Weights of a small mixture-of-experts language model, trained from scratch on English Wikipedia: 24 experts in each of 8 layers, 1423M tokens.
Below are experts of layer 2 (counted from 0) of a mixture-of-experts language model. Rows are named router (the router's row for the expert), up (a neuron's input weights, with its number) and show model dimensions 576-639. Each number is 500 + 25 x the weight over its row's rms, rounded and kept within 0 to 999. Numbers have three digits each.
Before each expert's rows: "gets" lists some tokens that make up at least twice as much of what it gets as of all text. This comes from a sample of Wikipedia text that the model never trained on. Tokens count by the router's weight.

# expert 0
gets: " as", " of", " from", " to", " in", " for"
router:501449467536492499481511462520545466481473477466481510478526495461540492483509478510511484492536476498504434509465470459546497478464498477504489538461510484472496499483467501497474476491502467
up0:562560490491472490508487532488513499510522510501459500483492462498534527487475523455490488527518523514479482519519510461462487499488506485524491494488473461487525531501473494501522514517489535
up1:483503525527522435471516442547516477484501500485501527552470464473526521499461546492493567488532515448492513522497474501492468534493532515480498517477489542537531482493504527483523503483498508
up2:542524508516436523478511474467447515547480495506534515472476488532498487473500521492491527484473452547494505496444490498507493460492486455497551521531478518495501532499529490500506530477517506
up3:495493462538497456455469516516527496481518502520488471492503529530498541531506482490516529478537523517458531506477516502502492531505529500506443478506529564495535437488495508480503486499512498
up4:411485499475473538560506507468536487483501447538502541452502498475502516543517524483417491490493524486440488515535475491523482491507519545518471468486489528496527507520519488509522455507545535
up5:542507498487514491508507521538463483525487471538501505484501516510489486489518444514508536514512473481477494507491513506466464496538487496450489486464476486468495487490496517512477482475486524
up6:533525508495548506504548480466497531515532491471525485491497531510473509504514487487469501493473479502508468475459510504521495476450521550500467512497475488494446513497520499461494498457514511
up7:514455523541522490464510487534528512515467527479498481514481495491533529473501479458470526489519543515497480471453463528497480469498522473504515482517486503471509515553489474519518516512500476
up8:569510473458490498536488502485517491484475527502508514545510492473487545526522504510528495521504487537497516480455504432494518488495498471474514503504495495512498509478501503542479531491477505
up9:524503507500484523490519500480502539534563530534462517549483504514448573477514544441550502533495494501469553545521479525465567527516454510513538508484487489552476485509496494473504509488497445
up10:490478467485484466478494506531543546468532451504472475510504516514486541480529545510513461512476482490547474476499497529509507508531489485500512525467514537518523493511503509514462490459504536
up11:513481532496501515494494502481493489515481465514482545495515462481526498521557504502529504521507486478518538495495555552506502545484536496511555512512491493471511489500509530532485522497455549
up12:572525485496504485472453538434518519519446524493525488471477501490480552522494517543448498478466493455499504513515480517510535482491521491444472510487450505486455469507489490475490487435493498
up13:481521506521479450509530488486485533496522500490494544503450499484510515508497522524528506509521476503491498443523496497488509488474520495477510492479502537498481529478511479496503503535539529
up14:497482487494490469531537492485528456548520539514460501524502536454476451524542476466515504546489502485516524548499492529489512553502472506500519505535512554561482490524453485499522478523510490
up15:496507508469502539490500516473510531480535457509471520498522531501483517500532495525515520485503473549453514480487446510507506522521473544514495521472450532506523552519499537497463514473489487
up16:507497458496498547470516493474481463508516479489482471452507479473492500502475484501472512520504520509454463508532502466491539555453545509497516460483496507468514473485512500492455509468503461
up17:515545528499474471499521482545508489525543474493461434466466462522467466539516531485515507483518480503532481509552466467491462474448517440500500517497523476508496522504550483505450542503521489
up18:459520522537474490491505499509543541511532498527447490473532488531492530494495501547477515499489501513536494523467482460505472492489503521503435496476526500523478515501499547542496463505489500
up19:495469491488484501485491492493492516455496510537489534461458491520484527494468453492537532494492519526568504530496482510526521492476495524474501498482470505527516547528519488503464474485494526
up20:538469484500491480477522500499512522488515501492500495467502473493472521478519534515491509486548484516501489458520508486516507520479499505518497524524502477519502453520528537503528460491491518
up21:487491486477456498491505480506478448506472464480523521513501519475460491510519481501484503528505495487456494478536536526485550506514521463524474497483489511538470488511476468529494551486493514
up22:512499548500522506487517501480480470487502518465489467517536480478563481499532470431472560469497546506480487485497530511447514526461496514518494518501533522499498466506514504497542506484498522
up23:482488493518514552490522489481518512538493501500538533505452484486523509525505491495487481460489495519511507505524536481504526474455519507507496501527531487524489457536474463497511446483517529

# expert 2
gets: " in", " of", " to", " with", " for", " on"
router:479507476501496510488452456539512482502479480472478511500544538463517498452490482538524493478525486502520479528458499488512438472501515479503483528497507518496479495476469455495494506497498488
up0:483504524470514458500494494534505510488515513488501499478518522472461525499520523499511475518523502495498553519508517505508461506513483476498494429468478484513526578516503497495537490475487464
up1:526496521503513469493519497509439449463514487468479481484546517456478456465508513513480494496509501530482564485476504519511490511515541520499563481525488486515479478517457484473508528495478475
up2:472478488477471479495483465478476490488482511543513482483482512506451508474460520499461550480471504573446482521490492495516499484528518468492529524527462538499502510483526454476516506533463506
up3:538526476480515530497493545527502506502489536493496455522514528543516525487478494486497517492511497485532477453511504501475485510520489494485529510463491510512478489469516502494508535511514485
up4:465521466477473497501477481465493528467510520478515521512557490495534514495458479501516495488473528515553536489500513489489472474526482532444488523483530486529516495463505512532527503524487550
up5:460493531442508511514535498489499502503487511441522507504480487490450487480495471483515508489488479550456527541503486519478504486452555479521549513514512531489475486483521501514499488488535518
up6:475510519490492471521471475502506462510473530507515540484525507498445493542521503493498522470509480495454502519497533489511453517518513479501514463489484486503475473487502491522481437541504534
up7:512504531469499507541493481568505481531493496501512497499511525504452481444493533486524493507486484511491508526519506537509517476510447508533458476497526523499485518505511533490490506503453525
up8:501525531503528486493475479519474470517461495488503523510501490525497473519458494556493464539489505535466491513506532495509542514458470502520506479491477489474558475473503494505543498475491524
up9:512504486520542468496448538567500465523492504502454520512488499520497524524484495474517502495528504517495513527475503547506539477506479506536477434508535525461494508539512534515478536514505493
up10:517518522511481495505497494518535450509486500511485502500486499531531487504472500520505501474507463546522527507511526545479473538528533506520533504551500551446512531477493505501528523528487502
up11:520497468515502487490502495508517478502553515520531458463491524478524482499535521456515541526469454479520529515495478493484479485472474504507509512497526481513524497492482576522500492467472523
up12:463480514498504487457555492475501527466488488469511470483477508522486514504451476464500489416506469536528518537506530468521490504503440510519488484542505538486503516566474502476464489520479523
up13:491476514480454472552479492475472468483459493478507466482541525504478482452517544542548499502490494496487560503496507485481523530551513486525511506528547508497540515510472509505485517494492527
up14:462469501520482470550541423465512481587510502469467494480453480484516491526478473493523489480502485523530461495476524493495533533514538480488531502519509506502473501492527505518480507467483520
up15:506501531490472450475516526475456521468536498495511499517497491500515505536527450518512462502471528479483489512507456506484584485509521517483460477542479524523527547509475507492473499484488466
up16:525446515509510521513524497492535509509494507503489512486487502530512501487516479518471528472492483539497568510507560502518477520538535453470469494541502487502456550499522500532468465529506509
up17:451500476494484497526482523485490478539524470469518512502543553464507439504469535479472555486544459477568472526484499481472477492526525530452526470470498527492482520551545471528483499524481526
up18:497478522500502540530514476546490545489474530498536500511509481481489501459489509514498510484469486495491502464490467515464463516500455535464547507508476492453535508530502509500490492532515548
up19:523529544499515466531502551539504520437519495532468484529475479482479542516484513493541539463527506527606513515486491490519523477520498464462445513508462520505484515503518502495493501517476479
up20:531474498509522499514544521488484551512435458503477523506530518475507529507501501498490517514486507493498514491500538488494485509490521472504507511465504517539481490487478486513494499512482524
up21:471524471460485533455522464528520526533547508508511521487505513483507518506481462523469512541475483496480508480512525520461484478527474525521553472490473560452527528557471504510466544468508499
up22:505470566437455548503513522515479479472499535491457489518498472494480478520510464497530521460466490538494525536503517495511527504489513471458459491500451469498497547482534516503517472517479522
up23:545494494506536498505496511543501501500476497479463475533510527537476526436491466485504451549462549482490519533496519513532538503551489502539464513499486505498525450522520494469509481490545499

# expert 4
gets: " was", " is", " with", " were", " are", " be"
router:501471492509492484481466475518463478504503497470515518493546533511501485486455478492536469482500513483525494529456471482521484491497493480503499555491511485478489483466505474508527505483526461
up0:452518532554536539472523464517468495527531497495483513506503545508435525530524495497515507537515486532495547502481517508486525499522499499487505538522513506490523500496493515514470503548487500
up1:460497503481479487472521527482550574461490530482540537504499463520502498489507500513461497522502515463486482477501518554520505554497489492515537573455498536562480477497486507495486512510497512
up2:527499505471553500498506487498505537472445507511512512529551522491463500484443487508502502535466518482500494467481517501484517502528522489482495479486505464484493536514505481495492492492481480
up3:470463480473501492483511516484497486534465529497497477499504462517506493499490459506512502529438447487516492483482494507521521479509525536463481502500512464461488501488499530508454493536488562
up4:516463476520540497485508532463497508493500521490506531480513518535512490470512462479478495512482498499466519484472546521518476510512480543506513486500528482472506457446494493572526473488481470
up5:517482516557518483483494505490485530500503496493486513476536498522528474478512471546489485526474485497468491467497518509485505472512493494451486490518472524490518480509457485497489514474504476
up6:516505513490504481494491504503491479521489527502517500498530519528512461467535521503482517520525510514511507502506464524538470484495501512509474453520465468533501501495495506504461509506507472
up7:493511492454517476512524474475486467511461511496502491538530521521561514507500482501513553512493517537500535493482488444453508477507539517507545490464485544508508514489538508517478492499463455
up8:549516513482517470489488499496466499527470491502490449492487485503531477487528451511480503506523468532500496499525487539476518519499519523509477498474484465501502531456520491518508497470522495
up9:496504502512538452494522521491470505491469521510521486453515498512452504495459495432474476453505520534507468492495479493497472497519465539472510516495500503515496487465522496492488516515517552
up10:478460474535541488510491465488454510499469491489505566517495463478481487525510498502528487497525545482479521529475499510465489504521527466475544480503479492500487474535493490515439503536490462
up11:498486519511469453516538486474506515535494544520485478501501524511492519530451480489477434489484499536483489475492528464485493506550513479480449491445487501465543502499485492509542471478516515
up12:489527504553539489460472495529488523480492496484491504518491515494507519538562486500561524480472516540513515541459538450477468486515543507471501509504467495519514470491522506523537509504490491
up13:466512499499521499557494491468472516477525530479504486516483460486507477496480533539513507538508541549520501494508508522456561499503461495459474494510524502478544514536560533495520508522528465
up14:501486503451501505503493446474487512488460530465516491499523496554491504533474501431505475485510517527485523511533525512481502492519496528473486465457507510510466501490496481526495542505453480
up15:519518512486513469471500480532500496509472532477482485529522500503473456483480469449491544503497528446479504469504493495519505499520483518445509566471475504467458495496526524450487532502549487
up16:453507486482526501504513500487485487479529503530539499484485471504508446498507490549522543510533494506494490502509499503447463547485503468507527529515512500514532529471486546534540491484544520
up17:478503486485531560538472545438479494500517506492511499521466492476484505505480492494528446515497453485510514490482487441483502528476499452520507476508487513501497498467464524490501500496497495
up18:548486469514503474543508511522516529500507473498490519498502493516487544507515473520489545523502518477498524480501436510500516448443503486462517501508481519505451494488504518499492442468509497
up19:514490485493483474540513507532506462491552490484506502527487493479503471463514506539497494492499515489478502497457482511500504474541502499448514520479487529483489542497508497510492525493507441
up20:489466489471481518519510535468490475500512524515547492496491488478529529513517489520508525517490506481483511469500526501522468545496502519501500528501528515522486513515529518525525525448473488
up21:445536529508503482529501521483497494512526492469527484504546496463445471522484480496467497505499496454544517555503575534462516507515502479472501517467530453496498489512489570527511511509533468
up22:471485471485537514571493510486540532495492557508495486486530515497494487543503491498508474521500505496517499440460488557508517448493494490510522474475508478503520492481482522483504488518508566
up23:470531487541476495482534511486491501481528534547509462501496493490526469488494535510520499520487464534475557512494521482475459511518479473486483516493490492527473514486515522469513515499518510

# expert 13
gets: " ", ",", "201", "202", "ing", "200"
router:504467514509488513483499480534492491504482461470485505479545535484517489481456503505503472484516504469477442513489468482503494500475533489511478549469530481487487485475478488514489485487508449
up0:496492492518532520490533543493472492526483411487565477510518497466492540547493530518505501542491504465489492476546519488487522511473531503508536455502491505452498494540494441492538519489482510
up1:519464520536481449529494485537512485535491510478478506508516510458489499475501483464497529472460552515474492494510471464491469492504485516488539494470481486518507491545437506487508511511526522
up2:527503503487547502518501483472508521493514490491498520505482501514492502451495462473486475472479521515474486479502516491482543498510482545488458518483500505468512527487498479480471512523500516
up3:521501501499558481507502523507517485472543486519532526498558546521494531508491506477522483496504533491488541508470472504458529505523521503497546518515512493510507527502528518455536510501493506
up4:558469523528543499452526474514434483509502516495470496473480479545508544511511470493520479484464518502495512558489530487498471548515488466502518512513495493519515490540500490487516487475473507
up5:526500515499494537501496525484526437518489542514498500483534482443492469524510481503472494515469461512522505528460507501450542484495492478517509483527521501523528480469482468482516484486443487
up6:499451480491509472469496539497528526533460491523529520541483499529508503535497521532506494506507491485499498515476577503467483523491480522538465454507492489532488516513494467452513537521507470
up7:475481510475538495512499491511452463540552515521496532508520496525498527520503492482542497508505517520452505501487510495466481477490490475485536515459512493501492485476454491496519483432492465
up8:520507492496502514541489514470478554503512462502503512475512457545491516565460482519545500493499481488466488465522515469480455472485511503518535505514484554490508502513510475508485485465541509
up9:545468518513497511467514450491489493516508543475519490493506476472487525507510476537547548504502569492519511521504520473509520477540520500480509491507520459496488505464525499522478489487472473
up10:521515523513494503521468475498568507529471474502530473532464500540460478539519504491489547458482524483511492486561474483491466511469457500509503487516512465549440495502474526494512557476493518
up11:498489504497502530490516436523480544496535473499493483447515521453499471489506494506487522526490492462476462522509533532477444516487517473482464547460505493524502512554475526515510506519525528
up12:486518491507523535465555515534485514493524458500475520514480501529456502555492522502490562517492502500472520523507525439491506535503468427506497516508534525475503533476464502515500475509499498
up13:456489534482499516510477498469462480526509470497511475526490487474491525484512497465479544477485522517514470495469510510451537494499549463499501488532491546510479521486460536488520498518458512
up14:503511557543511516510507510506517473517522501485502506507520513491541477495458499496521477518495529494490473530546515532486494527474514480534541466511459470498509485554495509523582510535495517
up15:501529468532477464423475481526489477583478474526499523498498500539474527475536473471473482497498441484551523452525493494513488494499518503494496490494506502494509495509497498555440516475474509
up16:485521480499524530469530457494492494467499446477485542523497497468553512478506490494500491479506502525471489494509496486505538503494503489472470523479508505513517502488459500475523518497486488
up17:500460523470534480489506446495477514497509517524566507523474494487486486507501544507468514502491492543464477484512478491531474482477570510498530496529508517534490484523495511512499480514471494
up18:493467566504476514501503521531523476495513519535569548475517506441491519483472525513484506517466496502494500482530464480527463471460459522467529477500491460528522506496508486523514496517521478
up19:513518480493504482473516534488461529507480490507485493503512484422503517507522462531546515497543501543512498547536469539529539481547490444480522481526509550484516510496489490500527517447472479
up20:498532483495520511520483549495490516494518524510517546472485481472487468501487513461530486540523496545519507537454470515483537526482506471516499491528513513492505530497511554466519510451453514
up21:495493449501521450488495504498500520505546492517493491500528521468483476482507487488516497525483511493490496449516481430465479498522485496525502491503488508539509519517561476537495500517485512
up22:496479497508565520539504544495499495461533553553508516513518531479501484484497472481509462471506506533509485499506520428497493491487492512507516493527500443502527502489507493530502447488419495
up23:542472465533520549508488492485503497515455500505473487503522497485511459488540521488509557547471518494516521539488497479526510521516537512457523498521487464506524521524490502513552492500530511

# expert 22
gets: " |", ":", "-", " (", "\n", " –"
router:480486479511491506482453519530499486449486498515461531481512485483505466467510483546510476493497513499524474518476467505540470486468445485504483502501499472529505484427489513480520488493523479
up0:512479472497493518499450487533482497512529538488493460494517499545498465490533484501501489498453536507484523465534504492499527495529490512481507480524506519481504513481437497563447508467500489
up1:512564507515449489461483473509490507498472468444502499484474485483501517476554512500456464503513480518484478531472504512489482496480475513512508490472517508511471485425516490509508489523449511
up2:455541500503507521485518516534501465478493501579495504471497470473515504504527531474472477496468527525482502500496525505470535478438493515459454508530473538471527518526447500469522505515501477
up3:459443527495523508508491541498485505459499490513523480517519488478534502495532470510510513478532501516490490502424527518501495518468519522485539511491481497499493505468536478513504525530505505
up4:504516489480470493485518511499480470505510491488516512537496463510487498489500474480517476467517519542546483507485511439501469531481487538461542488495459483482511498494488475521540502481485511
up5:516447522483500499483529502508468497510509493495507506486496471488462537505548464474467480521478480453484460525506469477488498533511488510446470509528515499522535475458536464511513472520528553
up6:498495535484494469500507521483523513484514502531557500480511439483498496464541465496515508467493514485531502493517509534515452538499505492495472478542477529535550495474452580514482528493493462
up7:467488481485499500552482506507467498499440512471450483526493483523484481514520488496472514440536497522563486513486476501491459492505524537443490465509503529505508507506530472508496528537514500
up8:536502487489498488494490521476480489526528465506508497542488416460494502488494476457526467526537521551532525498506486500481514470500468473488507497486519507526449514499506461471546527510486523
up9:496547536511517476467474539475449501511517510493464506514537507502510540537546455509526487470474500516508552467478480471479491520484480518470515507501496475556501516517534492495502523529506519
up10:495501503529492511497496498525493476476469502527424503451510493494483468543486470508491458543512458464481520463452546521523500513499495524484458484489502499495499446505449512447493514493499504
up11:534506491516503501468507530461531505489510512538535517523527505512532489509496505534497499498503502513507490467510494548511474522479543507462480528515447504493478456490539549473490524477488512
up12:510494508505509524480530490538506503483512505498501501489456521501495517475521493537510500514521519492513496509515501511472519506499507537472516482514475517527486464500493465449504440490534518
up13:510461490451501466480509474481504496522467496547531488517494485533488503571520526470514477491491524489473539474507581451560499432558509512523451513517511474509466487509493475498524486495454473
up14:486485496501488516551503491449510504520481516481465530541509466519519478478487453546489520517480506529467493491536510529531509519504520509527511442467496499515484499550538535488505464528476490
up15:451507508524524526504498504466484485521548520488493477537534534475447478461499502469522540466516506539501477503496461507490523497501513566485497480490512501500527483503477514462458468490489499
up16:520461486471519516500464509507544517547491481496459523472477510517479532496530527476481516525507503495517499425470473485485521511505453489500478501519497515502505498512518508552515489469475504
up17:500476532525468516495486493471504516474548512523514514521534531511511500479479483517518472514500534494496516507472547463515530508477471511497492481509501521485517495502461489500498477501519470
up18:505509536582514525482496512462492487474423497491534446455500481505462511487566497497502507504496539487514435516487493484470477512518509500505521454450513477527516516479496523501494492488500499
up19:547479499492520490520478474496478502475492476547466496475469495507511469504485485503490514532443487511502484484465495519478513494514494506469473505524441537498501535492522505423501500511479518
up20:484504470503483494487450537540497479573520524462483508486500463506527443500530515509489475561500494517451491469471502467509504444499459558479489507517518504547514502532513566491491470525543527
up21:490463521481501490456469506501486470454474511527476541519530519489524491541516525494521489527499486530510536509474482474507545460525527512452547512497503546506542479527479521484496467493506541
up22:477448482482525495478514460480491544480504499552491503502493473528488494417500474528504514527511474497509526516492532525521516498489523551494485516504489530449475527467526505456506527490470481
up23:480518506464506457507467487469506560483487523524463497520490538485473491485486509508520478508477503519506532492462516509461480518521480492452512532484494500568531524483519536472539504544532502

# expert 8
gets: "-", ":", " |", ".", ".\n\n", "|"
router:505496467513489528474490470538494511498498492501493542507512483479496434461476497556547494457525475472565471517505500496495479491484517480501488540480545512509491478489513479491521480486503491
up0:538515504503439454494536532507481504521497509523479507543492514478493477500504493492537514502531512545495508490526457564494476494525502428511502531491466474460517484537510519503500525488486503
up1:463524530486508481494494493486519491529549533484498498474510518506504496524497460495515552512500450516512512504545521529506493529494507510493518477463490493509542502526493493493497521531504481
up2:494524544512499470563514516484484494513512468537490513485495499471516500534507487509483565503546513536509497495511526523519532507517481497479487511499535490486518491518507540501489502503528522
up3:478515475484528552520475530517474469535514510518526504478468537514500511511474482484509520479498499469531534464505492518501539516556485484519510483480486471491487497492496520541522495464475488
up4:528511548509494478478528503487495500505496487493496529503498486480493531493502496489476499537483480448494533530539480512480516479507507532506526449519501509522438477552473450556459510462478516
up5:451554509483531505510488536487485483496472495519492512514510497507429515490499519552473497551531494470486511523460491519470502490538520487509481523524491512502473497503509449484470527477486496
up6:473486479522517528500505446499505527463479467500495483504488512520500537513481507499524503517505505532505558503515495473472549467491475501505474506480503472476514512489464523476508521490500500
up7:518510524516523526523484487476496510466521576524522489512457473477456550472500469492532504501487491493514512484509512552449452521449537505475491506477514511471487495509517536521478501475470500
up8:473486509527472475474511526482523524487468508530493481488541509505506450472539523510501547522482498508542513510500506490481486536527530523442502511522496512532545477485492482487515492473505463
up9:505502540545475526485525519497488503526488465495488473480504465511516474513482507494493466528480493477505503504498505532497530516487509500481521493499485494546517480467500487534525513538499505
up10:468479504476504465497545543490537496555498486503505491494474485534433483465490469503522509492476481440507523490516536526481522506469527496467518489471466535510504502490557506478457492479512501
up11:519489507445453509516517516494473459507524514553514484530489481467469482468466495508488491502498524480527479476467494500467468504475490519498505498506469460494454494416432522532470503530479516
up12:485478469494544480501473504465489518475511539518499470496479496512517488511446458487551493484523466510495485520474473467457517508537475495495496505498493462475490511499502490493505453523499551
up13:520542512486462479522510529457466492527500486530455525504535491488474474482502481465472504487498451480527504529511512530512494474502515503475494500462488498488488497559501489505478474480495477
up14:558525443550537470498501499453486492413487511476486518521483497462481468461500474471457468554520519534526485538526514522519462499496478478476469497451481555489523510495522511532535461532517499
up15:499548482505508477515498493533506525502474467542550511527523477484458457515481518538533500524488518465500477487483466461489466508509526511488547510492560512486484525550564501465508479507470487
up16:535485493509480465499491512504463471562511494512502497511496517507500508498520486506563510492501474491529513523519528526528470571518503528482534523465446521501528498529546503502515517493510477
up17:508542491469511562479515514504511524504514530502500523476495515452458520472517520495505500493448485503497463511527501467451479496501504495491510494521512466537506520462510498465466512552477475
up18:475481508474504472538484454512490565459473473520485514496490483488512516499498466490508507505510520480555491504507535517491492484473535520491512556485488492484551528513509505489501495489509503
up19:485477520499512523525503498538444508499484510537522508485508419468507515506514491516500522496506486477558521488515515473504502508501491496494491554507498493482529486505503533502499495518511460
up20:503527486488517512470501521529476492525455494502488522526519505452504437492516442498517510494453476473475519521488493485515466476538527502467547474519497515517513518460484485510485477521511528
up21:495549493505506442529532537462505528473508522471515471471468460479529515468510543467480505501464522530478491514540523490507513466550491498500500508482520512483511510471523501539475540511494494
up22:507552554483519528469496485515486493490485456491502499498499428482462510521440485511510503492487497531496533517498500514540518478515486516470504537542492479500524533518503469518478548514521483
up23:517468532510471476506519535453515457517494467512464508463485502492547452517532461477502487511550502448527508487493480487488496546513521492478466500501484494491511502498502514534500482463493495

# expert 9
gets: " the", " that", " and", " which", "'s", " who"
router:523465464535469509463509494534538497455524488480511515489514507481495460486505508529517477492539436483520479525483496517523491467494495463507453514460540468493492475473449475470496487484521458
up0:512505489511470509488479479532506504482470484476489546547479483494470565483534508483523519514502503529527485514478486524507543515495486506507455502483490517472520473464504526454463499515492486
up1:493493504537522492504487504442502535495484495486543486505512487559473462495508501500472551512482523519501539473532502489529486483466513490500497495523533463456484532513483500505543520500493515
up2:543491518485520517528456517512477494529535520548490460533527518481486500526492570479521499503502511509534514532517520501505461521524517483479468485476515493501483461518475525498515458507492515
up3:541504471517476477494495509496520473465495517451502527493457540518502520503499485478499518539493483519519514523516498464503493486559516479493512495513500497510506491544498540487510542506532495
up4:470500531470533501497513472487503486507473479532521443514516481524527489468508499505488453506510493562503465559529484505473517485505477501470491534497545534538506489569500485508490530468504494
up5:511514463512517530512460476477476465494509514502479515550486534508490569497511499493545467492497541510491461488519463537531532488520530491486518468500499530509485475554482509527483472491502506
up6:503472449487489478487490477467521492507504502499488537526501479478530487518531520513487495521532482499491504521515478518500531491465478521483465483521455533518539488505451503523518538526531499
up7:488518482478514564493461509481512541505503464513533489473474486469473501486518452531529494473467503501452525511483458494507571498503511557514491486501509466515452513483514475471476545463504508
up8:471495471514483574509488521521474487485495559538500472455451485443448543513539448491511497532525499513488488508528531482516512521473491492477498522544510504503484527464482471481475478493451483
up9:496512515507533522507540493518500498492540559517511485502471483500474473480543499497496520496472501481493512497542504501485453494499478521509458466511491521483525493501499477472509527525513491
up10:494499500544545474509432497518495532516548523498508454515501521497491425507525496514486551485522531447467515541512512483494500474529487503544511481518497486507540520451480466471526512542480507
up11:474526457517508527518493508517499515465493492516514539502460498490524516491468508495500486500493514517516509482481514477467485514513467484513487513507493514503443462487507489469484473503526489
up12:512462485523478504520542490479502524494496520519494525523490510525453476464497488487475520471524528539477493485521502478467516474453525519492552473449493520521502530528509500508540510489485467
up13:491533512526462516492471503495501520477500513511507512492495501542498532531513537491511524477530523537466522531499506538484520508467508466483484497551500506505465516488488507515525489516520508
up14:481520454479492496490534498483487527480522493479502480498564497415524469497485480493532486548475502500452543525462560455505508495528510541536522476483486490502504515503506503496484438476457555
up15:514500492472505495501506486466499510507441494525512515506521506486428502488469490505537488466501535504518500499502489537461518540495478511496513488465490467490500502517534529496537503520489517
up16:491512533487498434472485450479503466486508473499543544509530502515505502479461494430494520535490522525505485483486551544500500513486470492502491472498523535487452509515536505516482484487482431
up17:494516526487506511508530513488525529484484470540509507491496526483514488463509475519457495536508511510488501494520465515501527532477489488555467513487499486564517506487488539465530494530502465
up18:506532522488473525486472510468501564510495497497530501513494440464490547515421510539490541527453468448481481479500490505531524516465486501494495503509486500462484505499475483434465507495493508
up19:509534512516492497514525531494503531452523496509466512553509542470464485474555519544505514543471504489487504477465477545486478527534507471492526478485512540485472531554541493511540487552450542
up20:507506480458495503505499539504460543468518508507489494531491500486515431511493513497458512545496521523524501534481498522520512527528486489459522488423480461553527464506483486500536496459493497
up21:484556519537489446529512509478513489499539487488569514480508504509505474462516532474536499500520511505468550549548553501521479474531514485517484532500537526504544527511466464461499494559503510
up22:497472510530505481510541481507513422473492512486468454489507508484472487449514456504481506526490512488501540496474494496486475490504499477501494503471484479482513494492481509475486489559496488
up23:486502525450474478488484519434471505495494516486478492525445515502520468494493469481495534481497480494530494497500477494555481500538542550516518466483504528527526493523506519554505501529517504

# expert 7
gets: ",", " and", " or", "),", " &", "/"
router:504506463493494530479512466555512498457511501458471518499532533471533480461464494503514470471510500501512458509493476488506483497479496469499465537459504474465479473452469444501530495467506497
up0:492489500465448475461439479492485483505462501512453524512508521488509504471521522478491507471482493500500506451534494519518535500519525466511521522499485531542516464487492542523512498524493520
up1:489481528517450479511521473524491491460506464478505481523520541458444447465468537449517490539514512487485512478488456492503503552485473467499507464493483497546482529489505489509468529450483471
up2:472499522485507502545517511516517513496500470514493463495516519490527509526503520483515521507479536518507472527508514507488521537501516512541528484497500497530509493479523492545474482541548445
up3:472461462499518490518476492510441519542497517486515497497516492488493483558466498504498507523523529486524496508475507478512489434492525466476490456490529526488526528527478538479506502525517446
up4:538506466493532467505472537510516543531509498478499501524472510503489567507526534490497479481480490535499513462496469480490498467442520463493507432488472487522472554535557475481498554491483506
up5:525513527488499517484487510511519479500476566466455514519476537488493503484493504481475487516524492488517497504484511487515517509530513491517496511489481491514512447446522501566503518484490518
up6:537533541479504529468492508495464511493481494453520497481468478432532497504551511472500477520509508507534527472490468522490467521528514503551508495439500509479519499493535474507479530493524534
up7:498475512480495486494446495514499503512513476465494500500465509551528467518484480501530472515462503535528520472491516470501485485495505498497522514507457498518490474501495469500490468499521490
up8:483497517496510527496474484531522545470513535512447479503545508523503484480494541498486517515495527531523490451550548516480551516464485514490501503498475517487496553544521534512499550529496518
up9:505492450452518505521511505479528515513458510485495516523502478536530487533514488483499494496515452493510519497542481522455469515527518487541463483498470485495512479518496552532517498508476470
up10:508485505538525514517488537549493472504535509493511485444479518504480529479522471518507535519511459491509465524497506549484501478486514564498506544505490488493501465447510528492526533491479466
up11:512518480523494509519513511496478536523497544497500520503532504462480479482480519502497586496478480479458510528466461456512496501506476482495519521447496424494479519515511518541548508514519516
up12:489445541469483553516456487506494512478498501492500504466495470508547506477520464484499470489532490554540530536460482443478537521493521528476492493511478508488494538504510489508483524471553489
up13:492511487540511487521468532499461476479501480489499481498497488429551492475532495508527522433559470552488496500516475477486500492465516475490488525498496471473478507448449430477495491511491507
up14:524533507501499534479516479536471509477504497447499467507459514506471479507441442487467511511450508535464492570519495509512514512494522526506481484468467513494445487492552486550515486493513484
up15:524555515498516464512515562500478515503550483498544522480502444501479489436504506507512484512502533531523506510500539509505515483541491455455488494489513528494458491514456495546510491477443521
up16:476515441468518504556511516486522505476463486476532506495489485464564485526502479474468517507500530506490483489484472481523486508475477519491457519498474545455510514517515501504461511494502514
up17:509495536510474524517527487460487525496560549509571458485438466528518533477498485515516483442500505512511545462501516456499483510487500465514488472526499544506510518551501525524535479492495485
up18:502479439475529480520497476510530491503503525506486473484512500501499525491483482508448456508473538472512529547504479528461505507461540517506573523513492534485483492448502486479481503510479474
up19:500526518511502502512523520523494552513547539467465492516555517494535470516495518519525478509532486502502502456449520494484494496517482474526505514500555510529489490526514490538525534500502495
up20:516505513506511514540503505467483520473559526465533487478514537480501495470467485439488489474489546497525525484491517504503515492464488498527538445470448510494540488499507473516489536473505466
up21:446494512510513500489469549472510525463469485524506572514496499505498509550496526506540478469484510477498510463479519515461504528510509499507489492477479480477475476488542469496479512504478553
up22:498515478458507483520524499519498528493509494483486477499504482513515501500463524497500513522517477490488513449555500491517481533486491516514507551491532449487506532504524466468536517521494495
up23:478495540556533485517532430449491517512531544513479519508488538464432493475471503498523491466541495517516506475481472494470476543515460473458510502478400505471465545531483487492516503516501470